config.yaml
router_score: "softmax"
balance_loss: 0.00143
balance_bias: true
router_z_loss: 0.0001
init_std_router: 0.0334
tie_embeddings: false
beta1: 0.95
dataset: "wikipedia_en"
Below are experts of layer 5 (counted from 0) of a mixture-of-experts language model. Rows are named router (the router's row for the expert), gate (a neuron's input weights, with its number), up (a neuron's input weights, with its number) and show model dimensions 0-79. Each number is 128 + 32 x the weight over its row's rms, rounded and kept within 0 to 255. Numbers have three digits each.
Before each expert's rows: "gets" lists some tokens that make up at least twice as much of what it gets as of all text. This comes from a sample of Wikipedia text that the model never trained on. Tokens count by the router's weight.

# expert 8
gets: ",", ";", " ,", "—", "”"
router:125094170089133147136132120185181070154060108124145174186107106124115133219141133159171141068128198098117084124085141142128120191179114164123100128163095196137074098121167074087159146150081156158128111133175118116084181111131141148089138033
gate0:184049033131099133155171162105122106150180128091049121112098167170093129145135156160149127148121215093136152114128173133177156173178111168124109096125109123128094123126077141096176064113082060085130081131149136144120146138157140147179067104
up0:139161129119126094103088070132126140171147118111136110187189071128194114137132077138115098073130120121168150121103131155092072179098164103061085169109082124147154121116184083142174190083168132147146099115123121161140167129144176090118126135
gate1:091153179180125115122097133129153136111179100074132131143110124134083105136133189151150111179128173099105135079103115147116089169057100129161110116109115143087143137169138159118080158070082117155106103106114158148111059103149095152131083118
up1:157127122127154198124193129128100134148106136139151151158104173115161176123111090146126125096127118138187112131142151108179107148152148105140116170142141097186174098095137109101145165159153132175181161112152106115172178122076120097120124125
gate2:115164102142053069106110098094147151128163119091111129115150069081102154123139130109082152147071072107124117113130158121076160154096093143174191193129101155085180159126175163129097145133142120110096095062152175141134064137124111078184143142
up2:103132219129135173205091098131110101111139159160172109115112184156130095128088100108122159118201127189151162146119119137165127107153175114092091135139156128165202150129131098133110131096147148141111177143110046129142182130102151116075135106
gate3:101119152132151113103169154091132128118121223126123138151098144087106200095094086105145149123121115099087073093150106114135086151123100134135098117136140124102157082106111119161159131113089083081194215065129161068088155118145170163158106122
up3:100121082157152144097131086068118136093095172125132166137096129132141180097116099159131099111164103072074116065146121077117108105153109111110051102124162125126151101096163145151135179130143120078163126074167155086101082112180090095215106154
gate4:145104117156173116127126074120116111140160115161112181078083088189098101146103127103155107094137184174157155068178143142136094088059119166129178129160097119137080158136109105103129123133120089128116103101130099139104106126180121093134108079
up4:142125157081133146146132113145160120125101146079096106156107111101134104164117139168125121122173078107139104130088155117106148162151061085151134131077125120109195070138105177132132110145116161154170097156108193102141084136118111193117162173
gate5:170105153164137070065147055115152163091138131185125150096128116104097126155189144119133123178139091141091070134133135110172112119154082091138158143114119149155137128115156199085110231130088109158145116121158112161103112151082173120089157124
up5:099150114119167242183137203139162091147128077086148100103156138163133128120101130142089129077084145157163216148098092155135184155124179147100153086143139118131111134157105073187132041147157113119124113120078124109135143096174050092165072133
gate6:159067073117067165161081140135143135118067162185160187186130175126117157072136133196151140104098100123086155098094144131123135026172111129094117118106162139089130093154144125117136097125067113131112137169152062073090138130192145044107162137
up6:103085139124075172148114145130164185133069138172171168178127216148090168096156123174124148113073094145108151122111133124159098083151160134128107179134168166125157073160122138103164110137067100093071146150094052095097143146158137046114124120
gate7:156106121141134130147118140123191181162175123137125135207158133108087074145117168104144099072085177130109137116139142090032167133120141090097151167057181058133095156136172130049117168179190124088138107219122137096097115132119137118138114124
up7:157112134196152156101088143082096087077126133087100158044163156184191108080093109121092082147158118153133155103071083130140108129182124205081059125192144139109089081089120129154155116096080110132163138151117096149140153084109118125157091168
gate8:114132144056173125123133036110122096128170127112158172101148158149113076143147096078130110147146151067140142171177133149117127159147127127086161137167085147100150093075108139143065159130098083106121098201208149131120089121117141130149120168
up8:103122116078137148113163062103138091107164097117141168136147134180140074154157077134118117136195147072131111173144123130141106141113095120035118091141118130100102112066098123145089171138085087107113151206158116114142147149151161155163116138
gate9:081135104144169217148105130144119132151151092099137184140077137074118137131116154186101164109107140169109115152129116145157120115120119110093117114193168094114134098144091136122054146160170113158119074129140145130095144122149138109120120128
up9:110123082115062141151113134114119105184162129112161169173092135166154076098123126168080160149119123162131106166197078092167139150069085092116095176164157096091130072112022099063039129107172153180081080120072163143141146192136150133115084170
gate10:168130084123136223130131114054073139061109205173137153128136122117024079165120103186153163141138127085158117079133101103126159156082100062151160137114127155108139199149174165164150166125133128092113144125168125203161123088126158083127145153
up10:128093055121114238170147085119101130109075190142143181110134114113042115130117112200133171155154117082167106077112142145107090120080074096152096139163157149079168169144127149135141142120114089133143144106154070155180132127140085084086121148
gate11:123094109166137173126089149119081178068110140137150122046147102154097171146138133164185146100190075127146138080104119118115133098155118141107171142126164143152136140115122157195167119188118125120087109164146151090110172135073129110117104119
up11:127114154112144051111175084157164099175146137129147169144089129124188077085127139110052141171094118140132139151191112171148082174116092159117068099118127100067149096134139114045109112072139093114107105141109124134116086124188127084178159116
gate12:146098123188085130141154103134162081164137144157161060129072151112108149155140131136114148082134147125148179152155069132132150195139146162108099098193093143167133068078100113149102097097084126124179145085114095097153121136094117111105128087
up12:192104157151148125145122135097110152128075143182079103124144156154113133162133169119093130102139122057125108141117146171116111163115143158057171176127113172122069147116154127124099124155082095094133095140125073167114097046107166153145159079
gate13:129163111134124075135063110161163142121051228097184149151112149102109124158137180175148093126148143108159144099185133096127124153133176180116069118070137123076128154119118172090178136093079153135171124039113152067133125106165142091079115118
up13:157162098148140076146048090153181154144120147095211150142107110081119100125109140126090116126131118108153113179170128148184066177173170171104081116131109167063092126144117141059089082138104180132111084102134121081115166125104167119084163135
gate14:107153129143090101162118061163165146169081127173143192144152116107126125111074098148183127095146129128149074178160103147166147109122168103135118108107137095079170085155116089140159084085149106169078189114087029137079139101113066144145214078
up14:171115125138147143102157202155127132066155136126106074099126124152131123156179172119068119149138118170113177077123181102108117165137071152111128197156139129186115169114145137133161194171106166096143087132161210071134117133142172123106050139
gate15:136097094092096119121139118123110102109152130162098127102167110161123149111137159076165146147166127109144088121127174126102103098159111114156144125145083116129170133123105106171078185151131128068088140078142105125125149161153124121135160143
up15:180140088155117119155139075113142159144141156139114172119255118060096158084098154108108103079157157179123150204112116123069123132179120095123093148173158106167062101152146117116103121119160130128122118166190154144109136110142154151116133092
gate16:126146102190197151093076115150138152179110114135074105156114168125051166151124163140108135090052100146136119088099080154135134058148143075183121108129137134095084188206125152092110107165127080144105098103138117158123090125117140136116103104
up16:184100184078189120140163118108148107177121128118176107127094141112077104142100148143119144138093102188147142142091049192142066102084139100137131133110083107131067146140105141101084116101139121159110144061125108138148132074120171110075104139
gate17:141065084112144124114112110144147134132107136096063115086125161138106103121162135119126098116177102126072176109105136148115105106103134121083123201161090140094126149129089119202128119109121124087189139092134145110139105117064138130128106074
up17:106054097165105137080100105150144144135112170087136167181119175040167131133159122142135166102121105098111138079101113116138144110097156214102164159160107056133074156130200110158107125178117137124138130092145119110101142091137098065124078127
gate18:131128174159130139114121066098082114109136127144139144145172134146187145026155102147164086103140088082152120145186203136124121101088137164111144089133174145118135073184121194108159131068107142134176110146073121112065126154129169075130092109
up18:099117106146139163115121170124146153132113094111133077090092114098081127234121133093115183187111161145060130179059078082121127146160091101142110178159109124130120172110125129161124151200108153112102139110133104137132165077133112174107154126
gate19:119057165134166095096121111130141170139100100109116161109112135068129115136170134138143120135098096051212147133137168132099119185147164117158108058152200187117196070096131143169139117120096184107023127171090151139099160154125106102105182129
up19:120219110136089167171148127141121083148154130168122089140198089166115128105093112105117132154181174149053106135117081129170114061158124143070148151082082119130072167163158084092130150124154127151212122054186127100184095114161136116091083110
gate20:129141149079058117104152152137123048135107173175077116110124095073142177129109177181123150125113144143114119125112169100130121145070158097104143072173160104152164150100069145205136103199133129145171144139137159121117134105136124126184165141
up20:117129125145168136172135138097125167119158097085156156127147169161107111132168105077126109137138108115130146164111102130124167104212085123165108164129089156081102126117162154096149161070146160136076138111142091146183128156100107141114094087
gate21:153151184176087156091135138156149178132169136093119084147149108142186110135139134097115139141166141148098132160147144134106093134137124117091086119122057212093158105093129173122131127052093125119126124126116078079083156117132157161182144122
up21:089204179088134177062064077119113138108145136063094088087110150097155121139131149123180162146176163097110127136104142125178113112119115133129123131115136154045141106182159157140111141060146102126131150113177145069067147142154122163114129117
gate22:065155101091143110074117170120126074144132118148146154100192157070038189191099099162106134126131133115162075071158154143156211132115086118115114096158169152102163130157091110143107084163115108106167134121123120115152117111151189147120162156
up22:071134112063117130129129130117096083160130117161118142106206165066073136178150119156125145121097167099191118137110129180078210140132130079134107125168150129097164167148113152153165099171095136085138114120138112150083153150137179181114182123
gate23:089161111161069082118110166171148163136105058123119133118132092121165063121123119147093114134142076166130064114149097102095106110149170120108144168122108104132128108100138055074158160134204145143123140127188152127195124144166158158143148144
up23:131118136117138179147163130043094153185125181121102165188129125044123074128093091151078184139081136150152160154174178091162108082116183145132115122103070084100112229106138102081096101172090161129101124140106114222136079077061144103135153121
gate24:123116120089141122116076126112107149152071125120096086131067119098090158098129115095162100136160094171114135094136160166127113141093104100094197177105120089127118101147107225122098123157082110123110109127153100191132121124110116096086133164
up24:111112139109143118115142098122170107154091152070101158068083138130110092159141115113131132122187112138118193101150098129152106135117111131149164176160166159105130143173137133137118178134114143059090116125120122144199076119092120152117192102
gate25:101187131148143117147124153137138157136118094125146107162102133131105132110170112096109141130114126179116145154128115085066129125131126096130078185156170098169173125142094187098098158143158155179122108127092126173158129154099159149073094137
up25:153132094108118090180134072135119178130118104118125122139136132072117069066124099127150095153086123127080099109086082148119174130132122140153104133154118117205117121176104159112089124104140160142099148135127164131118164108056130208136159119
gate26:136092143095181043127179122092130130125112082116119171157129096143137107098137176132100150104135083229055110123152135193125126120136087108166150171132115129127130127117158134169143101116100120122092115147145104118119088130084158200149194133
up26:125127092148082167166085136137122134162136128152134110158133122096099108141157108097152158131123119092141127171128085084097082101149137189148103106129144060125122146080143127103163146133153149107098077147073116160153088119102049112106105083
gate27:109142128099129173127129212114175125136116140150104176106148101102153126118128135068125123118207137154123094076113136088101135086128132134060111085177116112118111064092165103118095124203061164129091101107145159140166154162109081170087134145
up27:169104136153190179084126129139100154096191068089126110135145186187126160080124110116149157126157133099113097139113060179143140104095139141132183091111153116110109135121132096131103129082119129095175097172173173094131113112090154141207109088
gate28:109124136210176117106105101122143092132089149172152116151153141160116093099110118120146151103090149097150107151147156086160177170168119193133080156162109142105066194108147124084121082090099146150138122168062137136140161098182156137106104156
up28:090181206161179141073155140070208097120071125179119130110162132152074116115128085187081178105118126087144141104181092155149155109144135158150080121079103149063102173130153134090134087168129111141099143140055173151171197083097132121071121109
gate29:136128124087218168110146104131144100085045155182098120116140082112153137140189070123080070124159119125176128121162170123028118131176137152120087104219139124162084109111109172121104119155133111170107136161146122135103101132122119174118162137
up29:202151169172150164135116106114111111135104150098128102128104039123186133096105145176130108131072145086101198153107134094096080174073148185116169111186116108163135109087149082173160192140181134127058124134182129176142114123146067150124154092
gate30:110080134143106183136137121130028174093176124164118113168129138102122097131109175148145127111160125170079114156132106146063182114120153161125143161100085124089177166131132080123161130147105129102125118113107076146079154099087100134114062101
up30:117128149109124161107114089129086115171161085099149151168142098109155136089141152082114093127143139157120127108138100112146129152191147190140191126127096144086187154117111133102087105112111141110175118085069107127145179080118111111121053111
gate31:104190098117079092122114103091134108098129155133141075150161135136121157125157122103126140156150219094184207195130141119096170122107145149101160130148143121138142209151117178145090192099178148061103146105151093173109061167125177147147113147
up31:104112149080150063146082188173165093154078176079112163084084114108117083084081134116103120104116104111102049134160144149141127155110138075166122138140127130080163135161121147111116094108104132176139147104140152085154148064103178099136106122
gate32:143113172133154139123132136100082103138133136139130118093155174096154114127109156142090119220133101134121104184208111126139098129140149133158164133134180127184150156125140107090122145144093143088120106107127160091150144155138165167182093204
up32:140133202078038191136177144109129120135117093144130147103141131135074118137093179130139157191112131131099105177182133140110089173134128138121181113148111126165138199153064152082122130106139090078079169107076193135160138123102145170108104183
gate33:114133141156142137198128137110121141134116087143102152074119134163098139126145150104120157108109193152124123113191121147100164152203120131102060187173151118142149121170104164109090158170144161087103165122093177050136123112164104184132161147
up33:096104118148149154178143132136132148151117090149100159058135139204124182166128175106110150104124210138123116108159144128132155158221101145096078194164165125181147122130117127104085141147138137074125147117077167091090145090163086149127187140
gate34:113107107155148131151195123150048143115108217148087089092066107092133138140083140114184101162059112160160150114160159118129146149152161121111115136100134176102103106109050113198118106146056103192142104185166126193127130107087100079067133125
up34:060166113118144134135095144051197139113119101099150150143192136118098092138080150085150109149205103114115066141137120135109089154079120157164126183141184164144096156128168150075138146152162112074090166090122109104155143116137156203159113127
gate35:158147113215136191107092134187092112079108136135122163131150160163178152158092118089142111147130116105148157168152111089161182158116132109097137133082140106122096193094114153103129201113108102118170134179192131144110161091154104112119165109
up35:139100163132138196154151074117070186159140094158141138194109156168129169111095149152103171145091113107094034178088153139123157103134127138080106158146105119132111181106099127159110112093169099103131137166112107165108117139123159178204058123
gate36:109046152192101109123141102172109173163155154154130156119110248144094167056145120100129108169056153085129141153172102152148132159087145181100152122126119079106191122131149124121172169130109105111120183138109094064144160115223083101115094188
up36:154203108051113151074133187058217103141182113127123101130139005076125118164085115145144155095145123134127140133084174114099126112149144100188115086079122144132096120094125120115115094112117101142213119100087187145124088158112178130093116087
gate37:099160104152169146086117113135130089099162143113172134085152127085160177100105111122127155181160192135124140102110064097139122098140163120105133157070152126108115127120203132131106120134131167143092147154102096099105138110138156178098063089
up37:116122093144127094130089149122146088167100142114093145073106132139168179106087123130130122113174140110076134075093098146123118094155225114096119171136119113172155120137168158117107116151111165115138089146142108146068095071105132150093084166
gate38:150120152139076074104140137154179100112097130185110198193136186182108145168140198165098114131154115117116149086164112144127160152207136169108106114139097163118099126107105133139120047111167074107102151122122146157102119100167096110095181184
up38:047087110125118138143159127134145095104111147137121177102106117173162172176151108108152160140133103101170120138094147161132154136191175115130187131154163106174157178124157146146138150140114156123092085189140161111128113168148129097170128087
gate39:174111101163116127146117145125165099171213170127099159072109113092185126170153134129154109138156137104198108115133113187085149119112142112109138129133108130088128161135091174163158134157076137119070131141136029117139048115099127097198076111
up39:096107108104166098154116114105136140125070082118105107200139057160115143113111165159076110122135126148137107120138135077093119066141120122157089104140199105149127110136186098147152104108165122166101115112149198146106185134141146140126171119